config = dict(
    moe_layers=[0, 1, 2, 3, 4, 5, 6, 7, 8],
    router_score='sigmoid',
    router_bias=True,
    steps=7916,
)
Below are experts of layer 4 (counted from 0) of a mixture-of-experts language model. Rows are named router (the router's row for the expert), up (a neuron's input weights, with its number) and show model dimensions 0-127. Each number is 500 + 50 x the weight over its row's rms, rounded and kept within 0 to 999. Numbers have three digits each.
Before each expert's rows: "gets" lists some tokens that make up at least twice as much of what it gets as of all text. This comes from a sample of Wikipedia text that the model never trained on. Tokens count by the router's weight.

# expert 2
gets: " ", " the", "-", "|", " a", " was"
router:455434569478552580548512440564446565550436497516430487531465586569464501519401551554469479439607561537559468446415479533434478524481478430529485560556512599552520447544524446467515431530543476478531482526541514461497484489505479451485549503603497469551598556444579514501486435449591493451497468456524413506532445497588571416450393451454489558515517416436563454520465564489504519491559
up20:522574588545488502479470422338482366570589438539450470504464497541443449532472471453382516575539520475463560477510393522465491462457472588464504581464427449506516516536492494531531485422572544484536500430526472530518473492509546538547447482436581490432483506459555437452433455577543502458603640518499521499462457508517462510482536547496550507490572558529509499455470596518479461476529
up21:552486383510416548455487497477565481501490475514471509472584484528404550487628496426551576567445502456394517499501539424525533481530490537513529512511508438473524474555396521478607485419410514424504413478431478543472482502468463480500458489534550436443426463475400533459564488440525575502484531461457508536598504578487471530405475417495467501540556505459415499520587480528396465441462
up22:540505425468516431498477507498484507556565496533451508482479530413504469495529479514461520482479519513471532642491504525488506437428496500487415515511530495529562490433538531512586577505436512557394345491431477378524512478450534570446510450530452488434536492479527506490554496558531446541468535492504511500530527481432473589512576540444551405423566541634377523461462461596388504463484
up23:514477494423478487483553438556599497492495612493486511504504519530483431569581517460471406477376519469455545532474554577615535493514505555514479443503440403503577514439506531431483507458607541449580582507497460447556487536541522501500500425419412491513555528503406381370543604518492518488446534513503449465455459489510452525511529476405520482530566526508482493467447454438497429526472
up24:592678516431563512505524615594450505495543568461535572452533550515441546514494501409518581464463458534550455618547541478509545516528489444416392535446416539466473519538495499509503486498549449526492493483522530486446498431500464601475512556475471597501538490480435420534508502570473499530594498579471489440486523591505408549541524449536536495515471522599482485430485524452524454543502
up25:477599390502487459499440555459510438445492513388490448531535541448550511577457439547557476466524594502508575513518425420556496587499491604463460433504543416520516518476500536419546463517463478503478553498423429413515543603535577482512533511525535547602489398540546424599502436419532445498481558434551473511542441488486476564491576474456426516445465533503523512457515468496481570548465
up26:499538464516534436444586569450547523465519540474497491444438452508420587460556518512520457406513534465420496531457447497610505373547516578511526516509427450431436498448473422551533499539416516523491487554517507443435536551533534506491529496435526550456556514585470537631555444439465596544461530469476603530505496465425518529518505439515503535407476509507400583448485520538395510470433

# expert 0
gets: ".", "s", "a", "o", "i", "ing"
router:481422549520502559549512407540511525577447492485443447484466572485440458512431489552393458503524590493495545511435459568497565499532490523520441535505533588511489461471478477562470503412550456456592456560527493441504509500420415479514513478568581539488600516464554476548431437476569551557503553526541425493416413457582547460424420448526473528582565471487565414487427594469479516454541
up20:532511577563521549424485476497602449476460495409457439530603514474507433398514517539450475538496522435453515504442432517495488509462498479573645396546449458502418500564438588472421514462426409494479482493547469402462524443627582450481502485489467488465447590547591507485484557580508546482527450542496452456484510514505462527541536468544542501476489456516529558369519496504471475453530
up21:533493592518422420507433489536468510503486502570510600545550484472476532517488498520464469474530426463479548446567517478477540463486535387437518443410473511494469601483479502448459465535490511540540508444551637583470555490408481435419437471468482399515493475523447619523567458627429485513406477517447428524476556471496466486484512438529607509433418502524457482496514517420469462416493
up22:510561531483489486411550476457516505501617445579497566448487431491422536467492437489533497500523476495544433503480419500489510475560453529532393499506477409601461486411520408460498554523451394522478433567492550557431519548478566485487522469528414542433506485528507537561583516535407572487576566441436489571540554434493454517611477460543544490499484517485412532455477496507358536542470
up23:525456553518495520549459576545423550486520545475555442532494513539520422541538506489499457567460504497413534450643545475464514549539421475519510513566448402449466566531509614520511505484447518506446475477583496460504512510495615434533574530519493462566431565610476439544532515600456539483436441435486460495513526516545448593512503453520558517532443514593469586356460473525511440508441
up24:510498468461506466492394543566629571515505546455475524480506458435562472472500451412542583446433450538562419484543513525473459510546489393543469407520532504584507564471486448500547546513552437522490525458464501579462517546417517431556510517481521596499456519466461486461446450469534526511430475534516528579540535480462477510499556568511508499481470634563460508339516441469506479355457
up25:451483510538528483515489502547498518448470481506479597549527461457544524473570501500613486487509471472513504520599439477486518507456466533536578486353509491404590454519521555549486413453453502466482526484501635410540476455533442553490467586484544385466430536569530619454527550453545559483504530433453558539525497491446507484459499576453498377472485520437499584428500557462449482593449
up26:507482408452576519494539562523587408575543667415528488454446438505537531464531496508433479567483440476512549454433542373462509485544508513465491496541492522540462470492534561382513520525545511465445455484498526508527525497580513497508416527486494546454518350487445454527467472525470418504534507574545552440540475418449404450548518457466527576537425413470553485563477467569519495548495

# expert 3
gets: "2", " |\n", "3", "\n", "5", "4"
router:429428562486505593579548432563461550590504498517461483538472594560523506572403494456448499450576602499476493450449483581477460485511504461544462560569494565471477433529490460504553471517538540460546416594574504475510445495524443487485508456518527479496520532427578501518428445464587470434468523482582466480408419513566606439430446476468539530550579458437561476492469564458462536436557
up20:581509538484489522425541542497576466575506506585563430428538381409492587475552565465469382474498430524480431460489555530495537510471572520529461508533497438509411499556567472517546587491504572557583499491478452478465619629495482542436446469557466515498502518491490499506429539489443484615505526503479527488487531471480520474512379570509476446524561562468586469503424468563440498563501
up21:570498487464468487420477449543569545539558471568440596600456573529490454510557505501486552552472416530499511472452518461594565522571483510616572472518508448425472522538537519546545600509488572533499508528441464564403559527420441568401487509537537518489477450512511504569552469507461572515533410452447462554523566426431518467530521483497480497557479505521535503562529351516602508498572
up22:514566510491527443475472477519501504437401485508424536498422417429409528567476460400608434476420470421429486445501521493420442542440498423477477515443552496497492461458531461453571507497490426479521518434539520490492497472543534535516526610515532452411551495427442426560473491493592482526534570453511465573503423459428473478558522466571502527543449538550406453463430392470430498500414
up23:516496517408480465428410430489522549466501484481555456524512486554504475457665500577486510486508538456429438516497598527646473492462565502409540486489452504415496444510582550475512494432457481460500559491505488487497526455505472477471537562497512486426479416509434484489572533575469470465487599508455501565470460414505466541538503538532369505457447407442451524500467355590491496535528
up24:502543499531407440510522562522472360519485474515541498501526495456494387420561400401506494454418377528494498509468455523505497591565482477420478413496439507475480567502549488442408461502410465463475501521476383443514457538562520422400555477463466513426495483538515493511406605532492478483469491532565538556515454562468503486479400531547493470537518480525510455450599523581455476508465
up25:414496561457457469478546556472486473489477449457554429595481504557571482483540463532507448413482461450544468497486484467432505437462458479529487437522543515528539493447524528592539579481459602612571593556402417544450555572453526542539399557471501503465521498498623435553460488502479556563501518534468536455614437461565558421590471480491435528503542554567487456451510486523535509536428
up26:536554481465484448434446455429597485440504571472505510394467508462530550375454413460487435460516510517543513487534528555493501466496517518507485467543525504579604468414468526512557529540627518519449489487505522560402556461518407427558581550456439464527546541521530447489527544491497445493538482530471488560492474485444479427467580546535563507404471580497565594497464407418463562446593